config.toml
d_model = 384
experts_per_token = 8
routed_scale = 1.0
init_std_router = 0.0376
vocab_size = 13769
norm = "rmsnorm"
lr = 0.00143
beta1 = 0.9
beta2 = 0.98
Below are experts of layer 9 (counted from 0) of a mixture-of-experts language model. Rows are named router (the router's row for the expert), gate (a neuron's input weights, with its number), up (a neuron's input weights, with its number), down (a neuron's output weights, with its number) and show model dimensions 192-255. Each number is 200 + 20 x the weight over its row's rms, rounded and kept within 0 to 999.
Before each expert's rows: "gets" lists some tokens that make up at least twice as much of what it gets as of all text. This comes from a sample of Wikipedia text that the model never trained on. Tokens count by the router's weight.

# expert 12
gets: " the", " was", " —", " %", " Country", " is"
router,214,174,232,213,180,216,211,173,176,217,211,191,166,212,177,212,215,193,166,216,240,213,148,198,204,191,206,195,182,238,192,194,172,203,186,168,164,179,169,219,220,188,180,202,216,203,193,212,182,157,240,233,225,195,208,215,201,192,228,242,178,155,196,178
gate0,223,196,217,203,197,213,209,185,191,175,232,219,175,196,210,191,184,250,203,224,221,196,211,200,251,178,199,179,234,218,210,200,227,186,207,200,172,195,167,211,215,183,190,192,200,212,226,185,168,196,175,190,212,196,165,222,190,207,151,215,219,212,214,214
up0,226,202,221,200,186,214,208,194,186,175,240,214,178,208,203,201,185,244,211,202,210,192,211,197,249,179,205,185,239,219,203,196,224,196,216,190,174,192,161,207,220,174,191,183,197,207,227,192,189,174,189,202,216,201,151,209,188,180,156,210,219,213,229,208
down0,195,198,217,191,180,182,227,230,207,192,163,197,228,237,200,186,211,203,215,195,189,158,206,190,222,190,250,180,218,219,194,203,187,204,199,197,199,170,205,186,178,221,148,198,183,192,187,207,193,193,176,168,178,201,216,189,179,178,212,210,223,200,209,178
gate1,185,189,167,206,211,187,174,233,240,236,189,184,191,175,205,219,184,181,198,206,242,208,194,218,170,221,242,203,216,240,183,181,193,174,186,194,224,242,184,198,233,220,238,219,196,186,210,221,179,196,243,196,185,203,200,157,179,199,211,179,230,189,182,209
up1,212,196,176,220,201,188,205,222,171,204,202,198,173,183,211,209,207,211,206,200,223,150,174,202,233,164,198,191,189,160,213,219,192,237,189,185,183,175,217,193,192,224,235,173,187,192,208,211,171,241,192,195,246,189,196,198,190,192,204,242,173,207,219,209
down1,211,192,201,174,176,187,197,190,202,188,198,210,230,212,195,206,230,167,179,210,175,205,210,196,197,206,225,210,189,170,187,192,216,197,155,185,162,226,189,232,231,199,209,219,174,177,152,227,225,238,203,191,235,218,192,212,192,173,183,196,209,196,232,209
gate2,193,195,231,191,217,210,208,189,194,193,209,230,191,183,188,184,223,194,211,208,232,207,175,200,221,230,180,171,212,208,213,207,199,183,163,183,197,221,197,199,205,210,212,203,173,182,189,220,148,218,238,164,204,160,208,216,215,243,191,230,200,208,174,213
up2,202,196,234,194,216,226,220,195,188,208,223,210,185,182,184,195,229,189,200,208,228,194,178,195,220,232,173,184,210,213,207,206,195,195,180,172,195,218,196,193,210,209,227,198,181,184,196,228,167,214,243,169,227,172,192,233,208,234,204,237,191,202,180,213
down2,193,170,214,161,181,202,190,239,173,193,195,196,192,197,206,198,200,172,223,175,247,189,203,227,196,198,208,177,206,195,238,195,194,207,217,195,158,210,186,190,247,186,217,213,200,205,198,161,220,184,189,219,194,189,174,192,209,220,213,197,181,213,189,203
gate3,186,211,200,223,210,212,202,191,208,204,232,208,189,184,231,248,192,175,181,221,219,174,199,160,193,158,186,203,201,199,191,160,224,204,197,193,167,216,184,181,180,195,208,199,227,193,212,227,175,211,209,207,207,195,185,214,196,201,210,193,213,204,185,217
up3,211,176,195,216,222,191,202,196,223,220,214,200,202,197,202,220,205,208,157,190,194,162,207,225,173,211,171,204,222,163,178,191,231,199,173,247,221,223,199,239,199,210,196,197,207,206,207,207,198,199,217,222,202,201,165,220,200,180,176,183,216,183,217,215
down3,212,205,220,187,191,221,174,200,221,207,204,188,243,181,195,225,234,214,221,223,214,230,205,208,196,214,173,201,212,181,218,190,174,170,212,214,176,196,214,194,194,189,161,218,203,201,187,198,190,233,178,201,210,208,215,207,189,194,222,176,210,215,188,191
gate4,236,232,144,204,187,164,206,218,183,193,205,157,194,204,230,219,202,180,204,198,210,197,182,186,182,209,210,212,181,181,177,170,194,242,192,215,182,196,257,196,213,149,234,180,201,196,208,176,242,180,221,225,212,225,207,188,193,180,231,188,203,184,190,204
up4,204,181,222,206,208,193,182,185,245,238,191,190,232,200,192,206,193,221,219,195,201,209,216,208,199,216,191,206,169,155,176,183,215,172,160,252,223,230,206,203,222,178,207,199,217,233,202,200,211,184,181,222,209,223,193,208,215,206,195,186,181,224,187,215
down4,190,211,219,181,232,220,215,182,214,175,228,204,231,176,212,151,168,219,209,201,187,210,184,190,210,213,198,193,212,207,184,216,187,183,207,223,216,187,195,229,188,202,169,187,184,214,215,204,215,203,203,191,191,236,201,222,191,195,181,193,190,195,197,153
gate5,213,177,207,201,203,211,168,183,215,177,209,175,216,186,196,204,208,213,207,197,190,192,186,227,191,173,194,180,186,212,197,156,193,205,171,185,207,217,211,218,205,179,202,223,221,196,198,172,189,195,192,223,203,222,157,213,156,221,185,209,220,203,175,206
up5,225,197,184,218,212,217,196,163,202,186,181,189,217,185,208,197,242,208,221,193,207,227,149,218,207,224,170,180,187,179,209,199,215,210,181,203,204,200,242,206,181,210,203,198,217,205,186,182,193,220,177,218,209,241,196,237,202,234,212,203,210,210,195,221
down5,210,198,214,162,198,228,208,160,187,221,239,195,226,186,193,197,235,210,224,200,202,217,200,230,151,195,221,169,218,209,182,167,198,185,188,241,204,210,175,198,191,188,202,187,182,207,182,149,179,175,190,214,219,217,177,185,207,219,207,181,195,239,238,172
gate6,195,207,184,213,212,219,190,216,196,197,222,204,228,206,195,241,161,220,223,193,186,189,172,248,185,225,228,196,191,196,172,184,185,163,193,199,176,185,197,199,207,172,177,184,192,148,199,178,202,221,226,218,209,204,200,169,186,168,166,209,228,209,212,199
up6,204,186,213,192,203,179,212,190,206,193,168,197,168,190,211,155,233,183,168,209,214,211,226,153,208,171,177,185,210,184,225,218,209,239,193,215,233,207,204,213,184,236,217,219,203,256,195,214,179,206,165,170,183,189,206,231,218,233,236,189,180,199,187,204
down6,161,215,190,203,179,203,214,168,188,172,182,165,207,191,193,187,196,183,215,217,224,186,185,187,153,212,197,233,195,190,181,171,199,211,209,207,200,204,195,164,174,207,166,193,188,232,215,201,201,244,238,194,193,184,220,188,199,180,217,198,240,191,191,177
gate7,193,215,186,208,182,207,218,204,194,232,206,218,202,180,200,210,190,158,180,210,235,183,186,217,226,200,193,198,214,212,256,191,233,167,118,196,197,192,170,214,193,211,216,222,162,180,219,229,171,186,212,232,208,179,183,188,216,195,205,190,187,201,198,224
up7,196,212,210,182,208,228,179,191,198,188,197,194,198,227,216,207,219,233,222,168,196,207,197,198,203,219,204,167,175,185,161,221,180,228,241,184,186,159,251,198,223,174,210,206,204,214,226,181,200,202,198,181,191,214,215,213,193,208,229,217,216,206,221,189
down7,188,211,194,208,220,211,200,178,197,172,176,221,174,200,192,188,141,202,207,178,203,226,217,202,193,192,200,202,175,228,216,192,218,188,189,195,199,188,186,228,226,228,197,174,188,192,186,208,234,181,231,184,208,198,171,173,211,195,221,207,190,180,223,176
gate8,225,205,168,228,208,165,228,191,180,211,169,199,165,189,207,234,201,224,179,212,210,206,202,169,211,185,246,142,226,200,185,187,191,203,179,221,176,203,199,182,189,236,192,209,199,172,178,193,188,219,215,213,210,208,216,216,216,222,179,204,214,199,177,201
up8,222,196,187,213,196,182,211,208,187,213,185,188,167,186,202,232,193,223,179,200,211,193,209,170,198,185,233,158,220,210,177,180,202,198,192,214,179,221,186,186,222,228,203,204,209,171,199,211,212,198,239,215,228,218,182,219,204,198,183,204,209,188,181,196
down8,199,213,247,211,177,161,222,160,215,168,195,216,217,195,185,199,208,192,219,221,198,206,197,207,191,194,200,212,176,190,172,206,202,224,194,221,206,224,182,212,199,218,180,215,172,200,179,213,249,184,177,200,211,216,200,231,196,228,196,191,245,196,163,195
gate9,201,213,190,199,206,183,221,203,177,212,183,210,196,189,209,212,224,163,182,179,188,205,165,198,223,209,176,185,193,197,206,166,190,195,174,187,203,198,223,178,177,185,203,193,231,230,161,201,185,209,166,205,210,176,216,212,213,223,198,183,172,172,181,217
up9,201,181,211,202,205,217,185,198,230,190,210,194,207,207,183,181,181,247,209,233,209,188,242,208,182,190,210,202,205,190,194,239,216,197,212,226,200,203,172,230,218,225,194,206,168,179,233,194,209,209,224,184,183,218,186,200,199,186,199,212,220,231,216,188
down9,211,188,211,217,210,224,195,220,170,226,168,215,169,181,214,201,192,198,170,170,191,188,189,177,225,184,173,233,191,212,202,185,178,226,216,177,188,175,190,222,242,182,190,163,226,194,204,199,195,220,209,205,195,169,208,196,164,198,216,223,172,177,189,205
gate10,207,167,202,203,223,225,186,232,207,216,238,169,214,188,188,224,195,174,211,226,190,184,209,215,174,188,161,229,172,242,212,192,188,190,235,211,199,239,180,226,205,197,217,186,182,208,199,224,226,239,198,238,207,186,169,208,190,201,203,212,213,219,192,190
up10,202,194,194,233,216,218,230,188,212,211,234,185,219,189,199,200,198,170,214,242,212,184,218,178,169,175,186,222,159,210,217,186,197,190,232,159,171,181,174,196,204,201,229,209,202,199,194,215,187,207,179,207,233,180,200,207,207,211,215,215,202,221,165,202
down10,229,197,232,198,199,173,209,190,179,216,222,210,246,172,198,181,211,226,206,208,170,211,220,181,211,183,211,214,212,213,179,217,202,204,198,195,226,183,229,196,175,207,198,219,188,205,221,191,219,212,201,202,181,153,186,228,179,218,208,198,197,212,203,202
gate11,192,240,166,196,164,191,189,196,189,194,234,208,205,223,165,228,229,194,229,225,201,168,202,213,218,229,212,234,198,201,223,225,180,228,234,158,176,198,237,177,203,204,221,172,193,209,219,221,223,191,207,174,198,221,215,201,179,201,199,213,198,147,200,201
up11,179,212,202,204,192,203,185,213,187,208,208,201,196,183,185,184,201,169,222,219,209,189,199,191,178,212,227,262,218,213,243,220,186,244,205,178,207,200,202,180,183,222,199,230,191,211,221,226,199,173,189,213,196,226,235,176,183,197,211,186,211,168,196,220
down11,210,185,170,208,223,206,179,234,199,232,181,214,195,183,231,210,197,201,181,229,203,189,222,177,156,203,221,186,236,188,181,170,201,167,185,231,203,209,200,209,204,192,173,193,228,225,211,203,185,227,177,206,191,177,212,169,173,221,212,217,198,194,243,229
gate12,226,242,198,177,189,214,212,188,190,197,185,207,208,195,207,183,217,215,206,228,183,216,210,227,229,200,202,170,192,167,213,182,206,178,184,193,161,176,234,208,219,186,173,209,192,205,178,190,170,250,215,177,210,188,182,195,195,226,194,181,196,161,162,212
up12,225,241,202,175,176,221,216,196,186,201,201,191,194,192,208,201,212,172,199,228,213,224,192,210,199,203,194,202,190,182,212,171,189,198,186,181,167,174,235,207,215,190,208,198,224,208,189,207,195,232,220,186,230,200,173,197,185,204,214,177,196,153,145,225
down12,207,205,189,237,179,140,206,149,193,191,208,189,195,218,196,216,188,200,174,206,214,164,195,250,219,206,208,160,199,209,220,216,237,181,175,195,195,206,199,219,214,215,220,168,184,171,190,205,205,187,170,158,179,226,164,190,210,185,189,186,228,189,199,202
gate13,207,201,179,222,190,183,213,157,178,199,219,197,175,212,223,178,196,207,180,200,226,196,179,191,165,199,190,209,203,171,195,195,206,238,215,219,154,187,233,239,207,193,210,203,218,200,196,195,190,172,184,208,165,187,181,223,216,208,206,197,192,175,194,213
up13,191,213,206,191,210,207,182,224,200,174,180,216,219,212,176,214,201,192,234,196,176,196,208,206,244,195,213,180,201,220,191,225,183,171,199,186,224,206,164,181,179,194,184,189,183,205,196,188,195,207,224,193,211,203,206,178,194,189,192,204,204,248,242,182
down13,205,227,204,190,194,221,221,200,179,193,195,193,175,176,192,166,161,221,164,218,215,195,200,191,202,186,218,208,187,210,174,211,228,204,202,195,209,198,210,188,220,213,225,166,182,183,226,183,219,180,238,217,204,200,181,228,207,199,211,190,197,192,223,168
gate14,202,181,204,202,196,195,160,176,223,170,202,199,210,190,189,210,210,185,221,223,207,174,213,199,187,185,194,160,176,208,233,165,175,197,183,193,203,232,209,192,199,192,215,212,200,212,206,217,183,191,198,216,204,169,180,209,171,204,207,226,231,185,138,215
up14,224,198,191,212,224,224,206,167,187,224,189,208,222,198,230,192,198,201,202,177,218,263,159,206,212,228,201,195,180,184,214,196,239,176,180,227,213,182,224,195,179,198,196,194,191,195,190,174,197,214,175,204,205,245,216,228,206,241,192,192,202,223,202,213
down14,199,172,206,193,180,206,208,175,214,186,237,209,211,204,189,199,200,200,221,190,185,195,180,192,163,177,207,176,189,217,214,185,205,192,164,206,198,215,195,214,191,194,207,176,187,175,185,169,171,168,210,196,203,230,189,187,190,225,198,208,192,202,197,169
gate15,223,214,189,228,166,188,217,178,206,201,225,176,194,208,253,217,224,175,210,190,231,215,171,212,196,234,183,219,181,177,249,200,175,231,232,211,201,202,214,229,203,230,247,186,234,176,214,208,188,204,179,203,206,221,202,201,207,178,239,217,215,223,180,236
up15,246,185,227,234,246,229,217,192,191,200,213,188,210,212,202,207,178,199,189,182,190,211,232,179,245,198,202,209,237,194,193,176,212,167,169,192,241,202,160,178,165,213,175,204,162,209,199,203,189,206,199,177,189,173,171,205,210,217,162,199,217,263,240,182
down15,217,227,217,202,202,219,201,185,197,197,170,194,178,220,195,201,193,201,197,207,250,195,204,184,202,205,219,212,201,205,193,195,247,167,207,198,236,187,210,195,188,245,199,163,179,170,208,191,211,171,240,240,201,237,192,216,221,192,217,207,237,208,198,192
gate16,186,192,227,212,207,193,185,205,174,187,192,210,213,159,187,187,232,171,195,202,232,254,169,170,185,192,148,232,196,189,220,182,201,211,175,190,191,206,207,200,205,213,215,190,240,228,204,200,193,242,181,168,226,202,209,194,216,200,208,204,211,188,161,190
up16,224,206,172,193,201,210,217,195,228,206,203,184,194,240,219,204,174,238,206,205,162,142,235,230,215,201,234,162,196,206,180,218,201,187,231,214,206,186,193,199,191,192,182,211,168,183,190,191,209,173,201,228,169,201,190,218,190,211,189,193,192,219,239,209
down16,204,187,216,216,191,210,195,196,196,230,184,201,194,215,233,243,215,231,235,221,239,175,221,184,201,193,165,168,178,186,228,179,222,181,168,207,161,171,222,244,224,189,174,184,227,168,179,197,181,226,207,181,222,209,231,172,190,219,220,211,206,205,205,187